Below are experts of layer 6 (counted from 0) of a mixture-of-experts language model. Rows are named up (a neuron's input weights, with its number) and show model dimensions 320-383. Each number is 500 + 25 x the weight over its row's rms, rounded and kept within 0 to 999. Numbers have three digits each.
Before each expert's rows: a language model's description of what the expert responds to. This comes from a sample of Wikipedia text that the model never trained on.

# expert 10
Punctuation ending phrases or items: semicolons, parentheses, quotation marks, slashes and line breaks, as in DRDA); or album (.
up0:505533483529508447508542505520509496473460522502522525521502499519512519511453468502468502500499517482482522494497563468482490504499500510498535530492527506457523523480566502495519536484494447
up1:522463495506567480473488512498549480494522481518489465466453517505476502503475510511529480514508495470490517476483489502462493532490529490520501468460503437490463493533518513520561495504509494
up2:499498476517514493486484496490518496482550507539521543511507485489510498492491516517509456426537532485499526471487521470478512515520495468509492487507496519476478461513449494490526488498548492
up3:526519483483515497507537476500497523469547499498483539493521478473519483498484479505526501536488446501513498488505515491497492505528486465529510567496495523483511526464509508505448493496484531
up4:479507504481510522512482479509491442488468488492494492491532486498509451511523519466492513500512466516495494504517485496503536507523498523473533472540498517467532489515467511524519452507436497
up5:504527459484496492501508498517530495491526520508492502509503499526467516491485507473503516501495464477476526539471490473453511501487496493516496561524461485500490523508478540478462524461512524
up6:508530470517519481521581507515492490480492513488487506496550526506479513506498523448507512489476471518515545551522537484490469482531468452466471456507489490490493522465484465478499491498503512
up7:491512499526511460526515549543492494480517577478474514477500455505497478515481527499499540504472496574497495513468490479481456519537478497460444564496507502466517489518504498545484512477517472
up8:497498513472454489501505538530474499471514558514525530534492510511537496491484494517435502506516492509511493487482528486551525507540501498481511494498536524462510549501537495478482517475527445
up9:505481471512465487527532507508481489508532485520497508482514494486488481544515515494481506433496503517488516504509535482480512515513476531511509465469542522492497487500486493514529513494487492
up10:546528461468480530535526486466488505526522486502508443542468509487511477465526464513526503493523522448524490511487508563487477492492493469532507510484478483497515493531515508540477534495531526
up11:517507491501421463536483513502500496489473497492517499502537536523519537510517495513489482492518490504514560485521520472502474509497500503493433520507497498515515501450476491525493513506510537
up12:507478496495497518473528495479512535504466510481492498470532518464490497485531505498479492542514489483538512504522496472535489481482517514506493548493505478490469535545487487486486513489506474
up13:511517501472530517475521498514520466455472493504493527487557497468505506531478527490488498510527475451493499510513478497489478504510478501435502480529503490486497519522463486469509468491483486
up14:471531539477513471514507547523537521460486532523529510524477487559535508517520533450516509474469540477487507514455522499480494506473484508407545479513483490471542512469490571526507461473526477
up15:529469462440503523490491492469471465506464507521507473525497489512480497483514486564483469489526507557535496505528508488492494533491501493519521491510518459486495495537501513531478530485487454
up16:494465534513506505529511489494504517499530521469482473525484465482505522499508477461514471474513489508489509545505511513470455497498502502525510544534465503486513532530511482479503485476538489
up17:508556456495491518470509488491548470520511516504487528510489495491515509497498509525525516501493470494535518496484521532497495525515494488520519513474483470501494474508501502511505529503521488
up18:526494552487509526520490477477510524497475483488518524477568495490523471493484465522513484481524504485482512501523542524511502512528529463531511534460506514528461520519509473482527480498487494
up19:556479465482550554512524512496512520522498485503498481524546502494516441479494510509483480488505476491493461502494498507538471508492515468519504513462498468538504491546496528525452518497518519
up20:521487507533515509539541488459482516474508528494553490487544475485506474470470494521576498551486484484500481500489501481464480506492524479493478496501517487488487517514511496499518480515522506
up21:468515533504506510502498492523503496494491475476515458530498518496499455485528513501498515486517462491529523464507491506517564490535524457497502530453491499516500465513504484517538486512492484
up22:492464489475504467515509501488463538514508488477532466570473560503491488490518514519496516487543489474516487489481499539532524489503499485513483510502504482544511518460514492500509529482537509
up23:506475478427469475491529498522454517445447483502537495502484499486494478498499484546451506478524482523458531443518501500532527516535525492526465523506484492451490529523522512563478507488506458
up24:531472514458460500474543489479447489504492510498499509449520485460498459497457508467497494514501470495520513492477501470499495505518533511527481516512454469479542508489483566514459506495502499
up25:474505536504521491502508517534495480509531502504468534498502510520490536494480556497523486507485432462529482509498513462502462496510516496463515485477525512462495506501481443502542483460490486
up26:467478537531461482475509512534480519473469500464481487469527517522518471511461485497537516469495514493514542539517497518454497489505454504500409507479485544472514483477460484483532449488480491
up27:505508458519456501544494491503455480490464505504509490520509491497509507468512501516474500499513475520473493439510503519536499511522520490513519544520483499473493508492531482558540510487527493
up28:492520511480478507533519527508520508500470490505541509522510513527518545544436478509513531490478562507514496500461550503520513497534493504542495504516536539524501520521501480474504499486549465
up29:473527525485503462482535506547454516502536500516478491506487519512510503529498549477489556502461480550540519509496548515541512500531468469496481500480512523433526485483494461508476493490466486
up30:510482491474501490479503495500459463505479509519490526518517518491531474457476489491486527495548500516524481495491505439499498508522503517521535512527489491453494552554514569519492494499496488
up31:484519503468495503479500500534517501516499502546483457486540457550518459467493513510532517519504488506534477495525491506483503528510498477491503497506451529502488491493496530500468500466509467
up32:468477516488484500554504483519496509507487526477459524468522508501523511512557496488540519520505511472504492511521493454506476482475472492511485502476493449455487499574523479473469474503482481
up33:479532523496502505520500493491473459477517507515496522491500493501519505575465518461489479493480510519538518462487519482492463476525457532494488481532529485497517509490476497478501535508523476
up34:556495495478517529491509500518539528495537518462488470481497520472503532530466472495479451532527501464529491537491520515472529497446483474504513573528526451488503502526457494494499551485509477
up35:517493432489497507536514537474549493506494492525535490505482468535514542557476484476538448501508537449476518481458493498480517512485495468503554509491515484511461465481520497507529491462528476
up36:503496486508443508494520531516439512515426473520538487501500467547513481486497462540541557505479484538509489504495503490508489507515469494520509518456493493471518528516503530538468484511510448
up37:520497476457516514556512511505519515531460491485508472541559475503506483491480486535526509510533452468557528480533530483520497485481502486479515546517529498463495483492472487477476475493528476
up38:535490530503497490500523483524512492482525487504493524499532490466513499521484485519470495540518514492546530480490565472510498514538550519498561512459498519481522489512448484500523524495518487

# expert 28
Ending pieces completing names and words, such as -heim, -berg, -land, -ian, -ly, -ent, Zelenskyy's -r, Affluent.
up0:452479504500511501486518492508546480508471512546520508493528507487505520527454519496504480539511494503452516451479525512448489524515548485478483489457539439536501498449541471515502508461523492
up1:530412481493483508480530454476524526502506549501493479477543506469469463481513488473536493469523467495452487534538496526491480543488473516483482501476558512490506490488449538473518501492506512
up2:474501503506488529499480467502496535446474488573532547465523520472516523537417492503503489495476500502452498496511486470497509500518515490521520521490517472499491505527553489517545492499501489
up3:529553530459517487505523526532493513531496527467485491488484501515504474516554517531484539501534431538517473503517489537499439553470478544508490521474471527472508493467471524486482562502499508
up4:440571505503540490444486508521500541470513469494501487510492526516507494498497472485451481466503506522480514523502493510495505510483490530492461515481461520483478510419507501532514554489498511
up5:508541481504485518505507489492469524498444509494490496517513510509515529459485507465501520529480480496527509503566485486535521485543495495509505476468465507499489467480525500480455493481548505
up6:478515553519501518506498517550508516503494520483514533509533492494518503546500506549498543502474461548520546483517500502455442507499466500465454509466515536488535513488476530464472524516474501
up7:538457501489493471500502528486508452480484523541481527518523512514484481463509528465471542538496478534514519505520489517514502511517501485519460463505507537502469498486557493482492478513532517
up8:514507532472506500487489499496553476493449519515452485507471483495521471502438519513514510486505469475557526491541516500491480462540483480564497527516541441493489489505492476529510509505523526
up9:515478504498475535460494511508528484480530459516495509499464495489483482490512496493522524524519519534530463534524482524527472510481514516455522527493461492543533497510536512552487534472519484
up10:561491520520502434526515500491484508553458501476464502473490486510504486507511491485491482490517501501467474483494547534518489482514468504503532487507487511492477487483449503513505496469533502
up11:531520525517480537544535464516518491494522499488448487481478449464475449520511506516552464485481528490505476524493473521463482502522481506514498541510526514518478475533487479509468473481499488
up12:517529491497473540535500510509504526461488493503448523510485458532523502547501487478452503483487538482493503497484523479473517533513492523554498507492506528510516527481438529488511495459512526
up13:545475494500500495492513472506503488506519531438454501487542490476512492499546493482547489500534458497482523498533500479468510532499467485520473498500504509529446471508469441484524491476481508
up14:482555463517483516527513504499486466479481478544528504507515476486516485522521487527518463511531490471487523504504520514470497560546500495510496480515484464508542531532500505495537496518532546
up15:473496485481480519558527510472478534489486529518448527474499485497512529512473467513512507484505490469531469507476521511470506475509515486564530490451564501491523535487466504546499510480511514
up16:479568472522503491514511523491475501509509458562520469528514511527539502469465474491482514521460493477543516501455508517485505554504507475511540516487461462493508503478529496535540512481499485
up17:507505489556498498499524483493517551511463496550532542497500491495550498519505461515472510485490527507492488501505504531504509502462457499484491526518525527476560519489485514525460488507500494
up18:470520496542516532511535522499498493512493519513508469529537515486524487517523506528507473484476513506522483510507542522518455510493503533492506515508464511511491500495488463466512515462541476
up19:517474435485488470490567475537494517523468505538466504510493464496536466489504502540514507503495495485472482464550523542468455525504500467507499528489567509504524485516488487548503491507427512
up20:518495517486521515474530556488467513513532472451526513501536489474510529495499475468474535555470464494552508503518530527470509513496474508501470456513493513490484515496520471511448559474495474
up21:490528547480517553489556502508504524499520497504488508477509534475485554555467490515503495506467514476498520484452474470490496479489467537522534505436502487493534479482501532517475491481547523
up22:544528485473462523512520483519530490506436495527503495512479533457534468503469483518517461523525512503507495505463517531474475561457483517493516495514442494476504506507534510498478463495535503
up23:506475486495469521504487467513496501550501469511491521476491517527534460515524472526516529505473497497510507494512496496514498479475497488497507500462516517431524497503480523550451481501520519
up24:522519464506441498491558472549506550499445483486507491489446513498522465465441508543524531492487500468501486509470473564475502511482486515508464522487519494491548528480476515520526493520520504
up25:458509515522480470528516450537463507487486529475516553546517516508549500500497525545526471508517490504492501499491528462507477509534483484473475500522504525499467496503530469486519472506488522
up26:521524493488457525467538494517489515529499477491457490508525487518469426438490493512499532498497472487516490531528526577499489505479490519527516510489530499474456516494477511521481504501461482
up27:497481532504513489532526476466471499505457457503515488513508487491480525551474503520518494516509507486492469517528540533514465489498485537529542485457513498534548504535527468514514477465542493
up28:528545433470501491465477506453477483526511509523510482521540500512484509484488530491504513483500477518528504488491475534551507503482523482459514478475468467486468477504516519562505511488540505
up29:475494513521524494513520532479476503496495476511550479497510478498540526506479492469530453491504482486501535492490516550488500536542503545505479490506477535494471513537541511497519515450550475
up30:521474543532485503528526490528485542487519503489483531432496506474494524548489448517490491512527475517475524439509470465455507460473530466515524521530542490474514501457518477510502505481454537
up31:463502498518503484489530502522518527454455472586528523495504498477487471509516481466506521497528545531501499483488451466473529510513440467485501497544465518494479476466517521492472516492520516
up32:510499522476521525422529519510499512497513540487464523465496522503488499463483494473496547471462488511550518516504534507513485505479481477502504500480527502501507492525528464532518527486476484
up33:474487524497468552516481496510511579483497498502490498441474512492520499505483431508524536515453522494543462521441517510511533478454471512521491521519489530505508523500505539533504513503539529
up34:533486493498466577491526506481531520478506487462485498527503500446520475519468467522507505494509503484486512480495474535492540579468520488541546537507516512517546470495492464469487545513450505
up35:479532497518487496505493482454454460491535485506524500510537468489492477488554469502523478519499487503466515499465517524468482573501478509506506507502524529511498515583497509505473521479505497
up36:481532484505537493493485487508472482492490513520516514452476451521451482526531510506502485502503438510474498480476506445473504524558458462476476524518488465500481464512451510501503471499500521
up37:504543483487515516517491473495483516501526445484519566528484509487509514500483494467523456485479531444483482488542519463513505510496465545545500443525453506469495469502481489484489534489540476
up38:492511499534556531499485506491506499507503454489491512506521526497474483537473493478478514505507509509478510519511511483530496517498488482493511490529452549505505498500516479493489500454470460

# expert 5
Pipe separators in table header rows like Title | Length, plus infobox and heading words such as Born, died, Coordinates, See also.
up0:518492525537467495465500522517485554516469507470489492526477492503505448428482516501467546522518492482519505523477526457520456470490500487458499510516536492514476518494505497502513547523494492
up1:520468477489451524517536503484527515492510537481494501510503497487502496517474516521495503491538429516494502491479486488513496516519483502519498503558503498475525564498540495533506541483571492
up2:474514561481430496509514526525505520488474497453514462506508507489508466491525493486521478472530520463506461506525484518437488489442505539477500453505484468523520454507479507487522523523503517
up3:548506456451500483478567492497471529536503508476484464545519504478480485492445478515500541489509508449513493529531473534523463496493485515537508557456490493537529542487490522487480483527521494
up4:509524481465557507477505499475506504490500481508600486533497536490491530518483483462496483529474490515520537506500508478512510489480512509501516523528462482497504533486506547518419454504528519
up5:487507470547532465542495513465510505514511509504504476485476439536487466499518551461563514498508533483519486498482519527498499531538466501477506527510489479495475498540491541522468484481543540
up6:495503498484523445521510508484502524519492519522511466549521525492506530481466553475479460511512475443522539480511507475511507484493509500492518471506512503479509500507566482540522486495496521
up7:523489505502508503507525506508459494502452485491478486504510535480512440515523492513438487459495459487497531541562511520507464507464524527480470478502498517540516535471473480496482513498476521
up8:512473475484449525524471510472510493476470545498506477475469474511479542534491494529529473488544479472485497498531554522473469489535505502494500481548550491489510458510482515517478500468555462
up9:501520532472502536519512524498533517488487485507470531499503496508505517481468466493512472464469520546521490468542550519514495496481478521485500486498514528423542528502535483565481471503528485
up10:503510463491563518481484490500490523482502512479511485544522485528471517484511519495506528519508486500469501515501466468514517498517473519497507531495475455515523471527475493483484504467508498
up11:501474475476551507460475518509579511468476496483468505524487466492480555499500507496491538497516494472511503518517502500498497475497472497506464532490493449538483484504501502466487518475489538
up12:485494511492496540495493525496519507503460491521472528510512477513503515495517510548484494479514482493491564490443554522493500516527469483481489536516535557500497485449461485482495504464511523
up13:492502495501510477519497548501549518484473532487480540509548478509488552512504513514487475493506476461475499536479555513473467500485478488487482490499554457550446450469491505527484520481507521
up14:474478547498552525491476493504477516555510472510522514507520519509519505544522523467517485496499515536446479552515468517527455518522493497471507497501446476521482472498491553486516467487480542
up15:508539539492528550491502552489499527488504524540521500521471466505527476473539512462524483490488491502510477514502552493497498507487476537484515507518494512477536499497508514500531458499500511
up16:489506473485563507511527519494485471528510474498504548489528499493474496492538533495498519492535512487502486545545494476507487476515477517523534496545472484499541540516464502487444478473500472
up17:525538541496533493526511529505491507508397528484493531519498504542547498491555488472510548496465534487500526507554526492460518520571508515501530492470484477584488500518464496455514468497495519
up18:480497546571503514502517479543511517533482477494521532543483482480514455427518479484526615483494506486533499497453485441498509474476530523494513450476521500481477491510501468500470534530501483
up19:457479508502504483528476504474521484446505509488515522523483474497530524532480507506540485493511502493523518462460497477513511525494519475525494493484544484526492534514534485535516481502501493
up20:493459474495574489531533478433495508508548478512526526523533497520521513510491518504539533540486518464473515511471510514504520505508544509474526524455500469514508480476526503488468508505479501
up21:503495537532504504492512507518509495503506485469538545527534467508560456497531495493531561498478538579527460517491462485503482461491507522520491502534509454534461510494496544520480558514496488
up22:465472512475512505536517538516484485504493485499474514509502540509527508501478430523456535492473544491489495491508488480539503497522546523486518443473464463504525509464539524555483489507465511
up23:458509536555471480508495484512493477478548479519516506540480469539494476494468481501543506501519490510530475472455505492479509513576499465540459525510485494467498521503511545510489491494535502
up24:491519494496470492499490526529497500523485526470482501520498521502556453500535495492481547508491527501509504508552496474495484494503544501490491511494517484503519498547451487527497558496522491
up25:473494502496466483538541506486489531517549522494552532506486465490544495485506569531494497520473509550491489500461488496503533488464531501495531484484521488513497522483543560527475512509495514
up26:492505512501486531477480439499516510524495466501527487463539462514469537473470481533532492509538484483486512512540480491503462494500492509521497510489479486477492484516507499474527535489502464
up27:500481454502510489500526541488484465522486531476464510503489427480477523475517529511519530522488496488511509518479485520498453518492479496538467483491504487500496497527491462493464520518503494
up28:490506508494513486509524480503524515530513545506503514496480497494496467478540492505498474477524485481479493519498520506533464461497513493458522475498479496550469507537470542543522517505529489
up29:482517466468491492515528518521520490511522490496486539519477504509499527520499523482523546484457518550534461529475484519491520465506445484519473489532513491472522443500509526521473527508484499
up30:495527481459532496477505505512499538494493472524529491515485498518495475484487490488520462463491466453520493497467536478489522517493501498519519508527496495468456517498508573541488478497512528
up31:523481527545473495501497531566502512501499495498539552510514517521514454496512490541506536489539497564542480468481442506470503474470507544520457502487486454514489536500463487514491596498496510
up32:518446493508544499465475495538553515499476465478498514473479495471471512502479507483486454528561473491526471485499539447506502485465491491492509495503508426540502504509548514511520464489495503
up33:489525502479498476502469492504521519494521541498495535508498469506495549488520516513525478470540484481496509509481506523521500493542454485501512540529513505490493513487450481506517484461526501
up34:471536466549486486486505474536492474515508458500505509528492521518491485477519528454524501480451491509519520500518474454517473506473527476513455463523473500493479461444506466469514528505497474
up35:517518530483514495518489510553516486466469511496473528487522456494526473459538514487527499524465527537543498543519446514495467466529497492490502466443520462518486512504507560484476537507484516
up36:511549471534514493481515466513514491510457505478506515505480483503524532466459498488541506546549508470511478509506493508486513522558500487521465545529486519483528480474501514478418480509518496
up37:496433499543523499498527501496498460518488445490520524521536527484455538492499511501482539481534476465500542484503497449457497509492463499461493442519490520516475506505482483521503506492511476
up38:516531497475501517482519507503553547501459516509491468473508467528497489462530498492473463459502491454498494451466533474446492515492464494499491484474504510458466480482463541498533483496474523

# expert 1
Final word pieces of names and Latin-style terms, mostly feminine or Latin endings like -ina, -ia, -illa, -inus, -ator; also table decimals.
up0:484522479473466539470506516508461471484454490501532482504511501461502540487477523521479486530455541527481513512557508500467511502510470485481489493458453493446519493504462502532515475449457501
up1:498497509526527476475580499441479483503507506497483475523487506493497530478499530533500469508523486500485519465532500524490461529518538508463476487485503430483519472477477494497449486507524543
up2:514531493483528479525501508471472508471498486499476492540507486543509462494497464488477510520511491447550493489481527499502506462485494489511518517459521484476477469481507487544470514470517488
up3:507545520511490538481541515521458530509494480468524517517514515484528461499528503441484522502473475462483489487503517475527519511506501498498534491501487520477515511490499510518469541504513514
up4:529522504487487512533514489516483507543489514501513526510486491517469547508494553473466511541483515484507485480475543499452495506487508506553483500493499487475503538481484477523523485488492455
up5:482521493501492524498505500514448476467536483509489521466526480490505480479500438534480493452517478506495522494518534477497500512505434504480538486465475475453500486515523480540509539482507532
up6:475532490507493486487504531515449484490521491526495477527456523515540475483541513503484492531521493470500548512510545503529446471530490507491496469511502495512526437469505529559501514456468488
up7:465514515554490480537532494486503481483512474508525487490538494476518500496535523472531477493469540521527520452500514514493496531517493506502497511488545472476522460482501519494510482497499526
up8:480546497497491525514526547471477519459495511515527523478511506488528449481508521512479520489507469466529492475499510484506486496450499544483473505515510527483472505504504506511498487534541486
up9:447506486477495557463464503531501539488496473510488484489524536483526498533484490512514492464499485504523479505493497477523467463470472513520507483529499534540519512482516512553500518478504501
up10:556486498440509533488516496519523501483503469503486451450494469515535514488540480536524486518534456533492495487494493497534483535485502491494521517497512481473552486461509458470449478481504499
up11:534497496481506566469522464543463522483536474539477535501469494455495459482510464503457487483513470515515516493475526482572503525516496512481489510525474496493482494452523547554444522474526520
up12:511527466508517496520542539471476517501465501487486479513501484515542504489464517514492515488525526486515502460540548499509465470493500504517516525487470480475528536483529512499486551477502495
up13:473493506481504520492479467492472483511501448513459500531517526498502466509514503549459486468509506517531496464548477523490472531420495530454503531485473532488508508478454517485495483481527496
up14:473482530480508511497520510527520549491478544475474494509485507518486505478520496519519488514510505532494519484512534529473471514448475505539525510456492491473515539502481511522490482507499540
up15:515503503507505510500482455479523511565492501467530478487487514495554490497522506520514522497524494503484549499518530510483499499476505523500526505430496511503486470463498511516472494509484524
up16:472517505493522572509545535485479545467493467486461515496537528452536505502508532507457471455513496474518503495502543535514489502486529547465541485489497482487552521527528517503494533463499473
up17:509502475492512514473496487500481477495533519505504498478529522527486455465488517516511526488504484505529503522485510483519500466462485587477532511510511508461536510494486501536521497490542478
up18:495498538454485489491543507509476532489507489495467557435523490476496566503478477539503496478510491516486525498490516511509479469491458536541444541501513471496517494498457507528485456496480526
up19:479532454472466504479566518515508522487489531513522509483521513498497500476502463531463501499468443505497493496504531486501492501468465516490520515478501497499503499473483530526506516490515498
up20:426470483512502528508476524454489497497483502455496533468532483486476477520510490513504484500535486508484498515516514508471529552473470469531476511507499497510499463506542494486481462489490502
up21:427538474501532506518467493477476493534550499499537523496501496461500483453515467513511472487505505545525549496498522506486511449503498529542512496493479483470503494554499483537507507503487522
up22:497477524481497521498503553527507483523485474455514505473552564468511478497500515488465492492502500504481536499505491501486515541490502538480467515522501522479494539519514520474509511474528516
up23:478503491525510515496524511501536500522534515537498504483538504494513485536483507491491482510464517524529562510446516513497480532483517472502514574496484489471481477524522534541506544450511539
up24:498567532507550487489545496503524557501530484473487496497509483506511486484498525485479506491459486446488474497548519539494469520491460506500490509488493494511498537484472500482502475494508535
up25:512520489534478487528532520493474514526511517487496530496491498547547511530518506524509469499520518484489526464460576541481486472533512523498531520496516477517542481491493482536514530480506475
up26:526529491509514514482501503474528480565505492492401488467502519521534444497529471516515506477462531544511504462506465543509484514452497540451480520460461522495518457501471518480487473501531484
up27:485488524577520491497481476462507504509498528522525542479485509529448499521531515577485484495558465514477457509479535514481480495517469548500506502481488496497509503507499520485521488490517483
up28:480517524532530514492512519479422475505533492515456498465493487425496508542550518482509485471480535531512547510509496505496462486539474486494517492514471496476516506513532511544524534476525502
up29:496475500475483531486482447503528473472504500471527493483523497448503455480516456520518500468488494471556494520499512516466464518474441474502477535519528518486471461506492477507517541518489545
up30:503556516548514486517517500471522491508519444525495502505484483494518509483484462445537467501465476523532513523518473511488486549460468513477453558453506455501520439490496471487478455527488529
up31:526522508524485500493482500489518505510502505505529484531572524542499484497491511492511502503572472509479492465525490521469485521483492552427523512482483494497520502408491510469484531460506501
up32:485574465545469519495561508468527512521538517521420546517516502504501464478503509497498501455469503523566496513495481498489458500515473526475523511452492509473515485555503502493534465502483520
up33:530508488482462494548516453477531487518511503510477524518529487525481472483510509527475502475516503552508497503499500475498501574503490477549489499507496513446494475516465527554533511499532490
up34:488486462485525493511514481510517489509461456519553522517512492481437519525485510516475499538491477516446466485496524466491521529505488519507473483519572472510512533474503514511514456503517493
up35:499484515532541544474508522474508481529502504442497536470553511541480521465511496529495451453493523518511538478499512510499542495477479513491535456502473525447526501489495485508528530473474501
up36:516489486539499566512505480510503499494479522488528463487549481482495468482503484543459462504489490488487512511513451483469508533516461488479492531486513518457486449502475476479486543492463533
up37:452469483563472511541550496458508480493528532508505511516522526533500512532497494510451496467516520496463515485469527535499485493476489482484500503488562488508472498485500494524524528485538449
up38:460533506477472507519485507478515543516478518541539535476510494523534474515492492501488495453468452541510513544525476495510510516502535467491513535474497572465456523509528526545531498510493505

# expert 8
Middle and final word pieces inside non-English personal and place names, especially Japanese, Slavic and Indian, such as Kan-ako, Kiy-om-ori, Mor-iau.
up0:554491512503509501477553480535446498516535533480524510498479511497520451486482473500520508556517530490468479501509563533487517525486463494524518490477486503475512500521495491518501504534513478
up1:502502494476479472514536499546500501506488515455497465511434522539509498440486497474503463499546489448533503448506542450518489488496527506537498527485510490509524497496527484513525538452502483
up2:494487462477491512480510483531543514505508477486518488536498508529479440514516499478502482505503492514505490474512511534531512484503477515516430501510496509477488496469475543515501514518566555
up3:517497536535528522500520492500533506476504494471501504503498501466473494507518546572525559497469542569467479494494513526465485491503443519477453505489480521503484503508525488486476494470455489
up4:528523459493478558502520507482495547502490478518488518477482492514518451440491493513500509496505531486531497464452515494536505453522549531528511506488516532467519505454523493544524527488508499
up5:498502508500511484492525486501494537472503488491527519548559529479518498466457506490522491522494495475497499487507524522527514471544442512508490475489516471465496494505459495513506476463479493
up6:487492502537517507501523467474485515495500473517514531512522527521535470483458479487500505510497520482555516447453530528530525451512519534526476508478528509478501481470482489497509533488538502
up7:514499522504510472515505522529496498544482507511492532467486504490525552535492467459506466493490510475531565527546527500522501535525556475532500499483487462538492499525512481447495525503503498
up8:494535504489513508494508475471498443511486482504502530555505521534453507505486478511503487547527469517467533528546454503563492507511491531519489515497508523465509489489490456440445496559495537
up9:508522517483499546500481520500493521504494503513475511507512459487525480454478540485493513485489505484538502480488531511515524478497481526516497533488538481497466491467479511533496443471532487
up10:464483488438454531517540436500475501530521502497477509436504527477493513537509498540503434431473519492511516453503518507502485467492490501517507516475530493470484505459503537489507513501530511
up11:533475555490504507483476492492495498534524471505454504522462523515537502500477486495525516486499520462488504489515531532453489515510468507542535523509494510525510497531476501500497511510527473
up12:535449500543496524490469514450474516479458528485473473477505528495512471511521513544465531492478520525496475510507497473516541488441456509441465487545474530483569522506495511551466498512445469
up13:499477510509506494484465486508463537573478458480510521486536543522499521526493465507526547518513519529478487513510493498477485502472488512496478504496500530510519462497545500492485505466499514
up14:493500450493494460492514491509523533465498530497508493487507483506498462473481523497495469468529525485502496495476526495502492532479500529483504487489489505519530488514485541551493518466503447
up15:496545458503528496468510469450529540552506519463558532541511518525467492491517525492509504473582494484488497521501499510524525471528504552488521484499502486487512483522497530452504489527508509
up16:478485522477461496509526480459507443573504492484489498485497532512531505472528493507505510484526491488517529480476495534528486439493506517499476500513503556484491480515477524549467524527470466
up17:482493511484489516494448478472486537536440483498489554513519450478531502487478482531502518462503546509468521494492479485509517483492491513471482505485501481524516504501519485509486503482438485
up18:480555452498527508457554474512536547458479500495517556510511474507515470471481560480444486510481496468543510507512504520468501495537496496526501480486498520495534517499493554535506496468522475
up19:478485505467505518508509507506463483532449482484489477447503538461516540544481517536525467458509474499510561493526431483527486534463495501540518489505504538487472479551492531511521507540498472
up20:504477486528476512517484500515501509446466492433495457504461470521517427526530497496537532530495550535517478503542509511488505507534537446508487492519514563482500489513471527453507516509538487
up21:446506499510520491488496495464490468508494506496499580507524480450464489511467532526519473488517505494446540494505479502525534536545455524504530461479503500508484515535534450475487515537465481
up22:490546534464500466461468467529494510497503492493511535509565525544501481533467481514514490511481518505485517494483506499536506517493515503497495515509520492469488478530450505545500494469507527
up23:487494537504488463482520418497477470548487472505514541477473528509538487520496492461532513490482515460531519461541516514507512527461524468526502531480470442516482485521528493516526511485463488
up24:496501513504507503543487489503510464511449485500495463514478534508499490500516510519513465468510510492508523507540492482495482520511508528500500479521499515491483423519491528479546463515552525
up25:521488544537506489497441543486524540512498497466541516475531539509480494492498500522497518472474518558509520482462478500510465468439489514498482477508496536500495493448528518540485526444497499
up26:479552509508536564473482530481525532512503508485486509479509501496457481502509475535468539499460479515486509477497426540531507490538482517517483498522527518491504532448515505519489500510520489
up27:473503504521488491493508503507506550537500501516516570471519486470565531522510469513505522443460523468518530437491534473497515523483489499479533492487457488492519509506496516501523518452500475
up28:500474486474474486476529491443506497505490471491461506498550492454495476480482487507479460477510517496511509483498508516474458502536477477459486483440500500496510502507490498544488475475475480
up29:504504460482492490487489498493496500527497530501464455498496515508520472466472509501557465489550507517535475465502530477505481512528491546530496524518490522496464500491461516508487523491512495
up30:439516486490491517485470503496504523475527526497515492517519445480471482486515509470521508499483471494511491527482495513483491481473535512506491493476486482465532521508469482479520549474509505
up31:522476499504515485470477516545492503518459490439560444555517515551479505521503547459530459535521507457496513544514508554483504487505491511509508466462483457484525499519522520502520507492474467
up32:498479536505492482465474468482494406548513489472469484486487496564495481431517507509571513464531484525508541494463481509515472437491519530515514495493501517481526478534502526514508484526505469
up33:499513505508504491486515468503521465515494493479488521512516490493517524537505485508517477481494494494496489519508461502491513447487521457470498505462529502504517485537459512503511461507488470
up34:433519447485508531520513508472486493504479497461484502511520509540439496502499490475510514508502465495509554565493455498503544543447501517488492513496525462506482431507528479560511518524483436
up35:460491516503525491478480497503472512519525491481491498466489540526517455561515482526515533483518507541480524492521478516515518530518468486493464499454505523501534508497485485457496513522466507
up36:495490514492528487502537499512524545463475476493504508483545489476518477507459512514515523513467536499493476478494499530487483485541482556500463484501531481468484495489497521520477495435497495
up37:488480529514510480493543459507486505559493513450513539467492541495548491503500481470532502482461504490514511512498520455472485490471521456446500516528426469486470455536497496519545512458479461
up38:486470517472471495479556481529520481492519502516468473483481500461534471514490483456524518455485469548569529485477497490510456548461500435480537495507511533481498494527499482527483501473476515